From a checkpoint of a small mixture-of-experts model trained on Wikipedia.
Size: 11 layers, width 160, vocabulary 16384, 40.1M parameters.
Experts: 40 experts in each of 7 layers, 224 SwiGLU neurons an expert, 1 pick a token, a sigmoid router.
Training: 437M tokens, 5949 steps.
Below are experts of layer 4 (counted from 0) of a mixture-of-experts language model. Rows are named down (a neuron's output weights, with its number) and show model dimensions 0-159. Each number is 128 + 24 x the weight over its row's rms, rounded and kept within 0 to 255.
Before each expert's rows: a language model's description of what the expert responds to. This comes from a sample of Wikipedia text that the model never trained on.

# expert 30
Description: Past participles and predicate words after was/is, like known as, used as, given, served, released, held, named.
down4 [148 138  93 137 106 157 162 133 146 151 123 106 108  65 104 106  74 136 135  94 160 123 129 115 117 135 117 125 119 148 185 147 177 130 139 107 128 158 143 126  99 143 136 116 107 126 180  95 111 110 155 105 121 128  87 138 193 112 133 111 126 134 103 142 155 133  76 140 146 123 142  98 114 142 141 126 101 163 113 128  89 107 155 124 169  95 143  78 108 133 116 127 161 150  99 169  95 148 105 105 167 136 137 137 123 142 151  81 132  70 134 133 136 127 131 144 111 151 170 156 109 149 150 148 114 155 129 148  90 148 138 127 120  83 151 140 124 133 140 122 144 143 125 120 142  85 114  96 142 118 153 123 119 110 113 126 118 124  98 182]
down5 [126  94 122 122 108 147 123 176 113 158 127 161 115 136 150 137 100 169 105  92 110 155 145 129  87 146 105 102 111  94 108  97  97 126 130 159 149 139 119 148 185 140 117 133 160 119 121 127 144 102 158 123 137 116 144 152 111  91 126 115 133 136  97 122 115 140 115 123 149 124 149 105 150 107 135 145 140 149 124 101 133  76 101 159 137 111 160 123 127 117 124 113  96 110 128 153 146 107 102  98 122 133 159  73 137 105 156 128 124 135 126  68 137 144 108 164 127 136 124 168  88 104  96 100  77 139 148 140 117 102 100 127  92 102 165 175 149 159 154 163 111 143 177 139 158 166 135 136 134 100 126 144 173 132  88 155  85 112 110 157]
down6 [117 130 151 140 145 137 123 103 132 146 145 121 104 127  92 109 119 153 117 140 136 158 120 106 102  93 145 122 126 143 128 129 180 179 167 143 105 120 134 123 126 131  63 150 119  92  94  94 134 209 102  95 153  87 128 120 103 130 143  84 124 105  72 152 151 127  81 123 118 115 131 124  76 103 146  79 180 112 106 130 159 148 129 141 126  99 141 138 133 110 179 176 124 142 130 125 109 138 145 141 113 104 126 154 136  99 140 141  95 143 126 146 117 119 137 148 121 126 108 151 145 115 130 115 135 155 154 154 136 124 114 134 109 104 128 109 149 171 141 147 135 148 147 120  91 142 134 138 105  88 170  84  79 138  79 130 122 136 142 116]
down7 [132 175 145  97  64 110 114 114 144 176  85 176 145 110 161 155 138 162 114 109 113 109 139  87 120 136 137 139 155 115 115 148 138 134 126 155  99 103 158 141  82 132 165 142 109 114 142 122 156 108 108 160 100 124 156 144 160 131  88 134 129 142 136 149  67 141 122 154 143 136 113  92 119 212  92 143 137 135 157 116 117 146 137 145 152 153 124 111  96  77 124 141  97  88 102 103 139 143 127 164 153 109  99 139 119 138 121 132 141 109 150 157 122 133 134 153 166 130 146 102 137 126  94 130 151 146 112 119  91 137 161 128 127 122 148 121 164 105 126 153  88 113 141 112 115 169 120  89 168 115 119 147 132 129 147 130 112 121  90 125]

# expert 9
Description: Adjectives and adjective endings starting institutional or political names and headings, such as National, Democratic, Bi-ological, Elect-oral, Conservative.
down2 [100 135  80 115 197 100 134 131  90 135 121 137  97 145 122 108 137 143 114 120 186 115 109 123 113 137 103 181 113 127 131 119 100 141 162 103 125 145  91 130 123 151 111 148 124 108  97 119 111 104 145 137 125 101 165 134 128 106 109  65 110 147 128 172 145 141 154 109 112 116 165 123 133 142 154 107 147 134 112 146 110 180 100 109  87 143 113 119 106 156 149 149 149 116 117 135 143 179 182  84 109 136 129 125 127 162 136 140  86 124 125 184 126 152 108 118 115 164 126 125  99 133 135 127 116 133 101 101 126 113 136 130 104 155  89 133 158 124 109 160 111 113 147 182 143 155 106 175 142 133 129 100  91 131 117 176 126  97 105 124]
down3 [156 160 109 147  91 120 167  98 116 133  91 130 108 198 144 129 120 111 157 143 124 133 122 116 111  94 125  97 109 165 125 119 139 124 110 143  97 126 172 135  92 125 100 107  91 169 134 216 137  87 102 190 125 137 118 134 143 134 134 106 147 159 115 102 144 100 112 153  99  93 132 159 104 109 120 162 146 137 115 149 134  95 124 154 140 173 167 104 128 156 143 108 123 123 134 159 145 118 142 112 113 121 137 116 120 131 126 143 169 118 147 127 148 139 123 120 146 167 124 109 163  95 158 150 113 144 127 115  92 132 138  97 122  98 145 116 102 134  51 112 136 120 167 130 104 119 137 141 167 133 125 126 118 105 138 132  94 107 113  91]
down4 [119 136 116 160 124 146 151 125 140 123 110 116 149 155 122 165 123 111 108 123  96 128 144 142 123 135 148 146 142 122 106 107 150 122 119 132 118 158 143 115 117 110 140 131  95 168 144 112 173 120 122 149  93 151 126 115 142  69 112 111 125 122 117 117 115 122 123 169 170 137 162 120 110 124  88  91 117 143 141  94 178 153  94 134 107 110 124 159  93 132 132 135 150 106 138  96  73  67 119 130 144  98  97 109 133 107 125 117 163 118 128 112 125 157 157 166 112 130 147 150 125  63 106 141 126 161 205  94  95 122 123  89 158 121 149 139  82 132 126 120 143 125 144  76 113 132 144 112 139 104  85 146 157 112 118 113 111 163 187 135]
down5 [112 136 103 104 141 126  62 110 140 108 108 109 132 122 125 145 160 138 121 141  95 104 152 125 129 122 138 130 130  74  77 140 147 123 145 118 143 119 136 154 126 172  89 124 123 158 168 132 140  97 143 107 135 132 123 110 101 131 138 122 112 152 181 215 124  73  95 154 127  96 156 109 112 127  74 136 144 134 130  78 166 103 107 162 137 131 138 131  94  99 144 125 135 145  91 121 137 112 118 123 143  91 113 163 150  96 114 156 128  98 140 127 149 103 115 138 116 126  91 134 102 147 139 144 112 151 162 156  91 139 186 103 123 109 141 124 129 142 107 138  81 122 127 108 166  96 139 121 101 117 128 148 169 151 136 135 145 119  97 113]

# expert 23
Description: First digit of a number, mostly 1 or 2 starting years and counts, such as 1(992), 1(,910 m), 2(0 concerts).
down2 [141  95 120 150 136 117 157 149 103 132  96 112 114 130 138 100 169 160  93  91 105 146 137 108 121  96 131 130 116 124 104 118 152 147  97 127  97 117 148 111 147 123 171 154  98 127 132 120 151 111 155 103 142 126 129 114 137 110 134 130 122 130 154 124 159 130 125  95 104  93 146 142  88 110  98 113 131 147 119  82 148 144 120 150 183 128 116 167 110  79 138 151 109  71  97 116 128 112 158 130 141 121 109 115 135 135 115 156 146 142 134 129 166 100 149 110 150 151 162 141 176 106 132 182 105 134 153 112  68 127 122 129  94 136  80 179 106  79 113 136 123 123 163 170 110 123 132 116 157  82 125 193 134 127 134 121 116 144 150 164]
down3 [111 118 119 117  94 125 153 126 128  92 134 134 145 148 104 117 118 124 172 134 152 160 113  84 136 118 140 147 148 154 176 205 103 138 141 120 149 142 139 156 119 130 106 116 125 107 121 113 140 118 137 158  91 104  91 130 193 116 131 153  96 162 116 112 146 134 134 168 131 152 103 165  93 100 123 171 131 111  89 117  85  93 111  97  90 159 122 143 123 149 120 118 147  95 142 108 109 124  90 108 143 108 149 123  94 144 105 165 146 146 145 137 121 114 118 120 172 118 149 147 136 127 128 134 121 125  95  76 125 104 156 134  89  92 103 112 115 178 148 105 136 154 138 118 173 120 161 134 165 148 121 127 116 146 100 128  81 130 173 136]
down4 [137 130  62 130  91  96  97 114 126 123 102 148 164 131  99 130 162 119 135  99 119 121 144  69 119  95 169 101 177 117  88 119 146  87 154 119 140 110 159 163 144  69 109 115  89  98 120 161  97 102 141 152 139 126 109 107 148 145 130 139 114 175 107 125 125 131 119 175 106 130 112 133 105 140 104 130  97 125 147 115 112 148 147 123 131 125 161 103 138 128 131 120 136 140 155 114 110 108 130 140 113 159 156 139 105 144 147 146 141 150 117 128 106 135 192  78 122 125 138 151 152 127 150  97 118 151 115 167 162 134 175 156 134 129  98 131 152 117 132 156 146 134 114 138 122  93  72 101 170 130 146 136 148 106 147  95 111 104 149 167]
down5 [152 133 158 120 117 175 158 143 155 132 140 164 127 108 158 130 115 109 119 112 130 120 125 138 113 135 147 123 112 119 129 117 124 109 121 129 125 109 126 131  77 172 112  76 130 152  87 150 136 118 137 148 100 142  92  97 130 145 151  88  81 115  99 128 166 125 133 101 163 146 182 125 118 170 142 132 148 137 137 169 114 133 183 130 160 131 159 133 122 105 136  96 162 126 124 122 130  52 149 101 142 159 107 137 147 150 162 134 160 147 140 112 155  81 138 154 141 102  96  84 143  82 139  88 146 120 134  98 115 131 144 133 168 124 126 113 135 107 159 124 125  88 121  97 111 149  77 145 107 125 148 154 132 121 135 118 128 158  70 117]

# expert 37
Description: Given names and name pieces before surnames, such as John, Chris, Tim, Thomas, often in sports rosters and draft tables.
down2 [117 104 113 139 144 115 133 170  90 103 137 129 154 141 119 121  82 143 141 120 132 171  97 137 134  75 139 154 104 108 105 184 153 103 106 148 138 103 116 117 105 100 135 108 132 143 121 125 101 162  98 107 116 121 143 130 134 158 136 150 156 136 108 108 151 101 154 167 114 125 125 130 130 127 134 145 137 133 110 140 166 178 138  97 145 123  78 121 157 108 160 139 118 118 142  82 102 158 120  92 176 109 174 142 168  87 141 139 108 134 136 114 149 149 168 155 147 128 126  96 120 119 116 131 114 167  54 123 167 138 150 120 129 156 128 126 139 128 167 144 145 164 128 127  75 137  97 108 164 123  98 108 109 113 127 151  97  73 127 137]
down3 [ 99 107 121  89 113 127 117 141 109 140 154 140 145  95  99 150 113 112 124 133 112 107 121 112 123 105 106 159 153 132 135 155 201 135 136 130 112 179 173  99 120 112  77 115 110 145 136 126 108  91 172 123 155 147 122 124  99 109 140 155  78 102 165 135 109 130 139 143 139 108 120 109 107 155 143 140 108 128 114 111 151 144 129 126 123 149 124 145 129 147  66 133  82 124  90  86 161  85 117 147 149 123 123 118 147 151 133  84 136 156 109 131 127 173  66 105 147  74 179 133 140 103 147 140 147 108  98 159 120 154 133 130 152 107 138 124 114 136  88 135 137 158 125 162 136  95 114 119 121 110 133 158  94 108 118 128 111 122 142  75]
down4 [134 124 104  83 129  80 112 166 134 121 113 141 111 130 118 133 162 154 131 141  98 131 136  97 148 140 113 121 116  96 135  92 141 101 127 113 104 149 198 110 119 161 106 141 113 135 123 136 116 146 179 106 168 130 171 165 109 152  98 131 131 166 142 143 158 112 116 174 123 162 122 187 115 167  79 131 148 132 124 115 130  65 127 125 134 163 116  82 101 114 151 134 146 112 106 103 116 122 137 164 144 124 133 129 126  92 123 154 163 113 121 135 119 129 103 125 123 121 114 159 121  61 101 155 116 133 142 122 108 113 139  77 114 141 136 117 120 135 138 126 135  98 105 148  85 164 114 144 176 167 130 152  88 112 132  90 141 153 118 119]
down5 [166 122 109 147 109 120 148 148 142 162 137 105 120  71 153 115 130  82 160 125 127  99 132 114 149 129 144 144 131 112 156 116 155 106 117 149 136 132 158 104  96 135 100 139 153 124 100 166 124 134 118 146 146 125  98 113 166 133 124 170 133 126 126  83 144 141 173 135  76  93 129  94 137 121 112 123  89 155 117 152 144  99 168 117 150 139 113 151 117 135 119 151 151  95 108 181 134 108 148 115 135 122 113 111 112 106 141  91  84 150 155 110 161 123 153 105 119 106 166 131 125 111 130 108 159 135 149 121 125 102  75 101  90 138  84 101 126 129 122  96 123  82 164  98 140 148 137 144 116 158  90 169 111 100 133 167 119  99 118 190]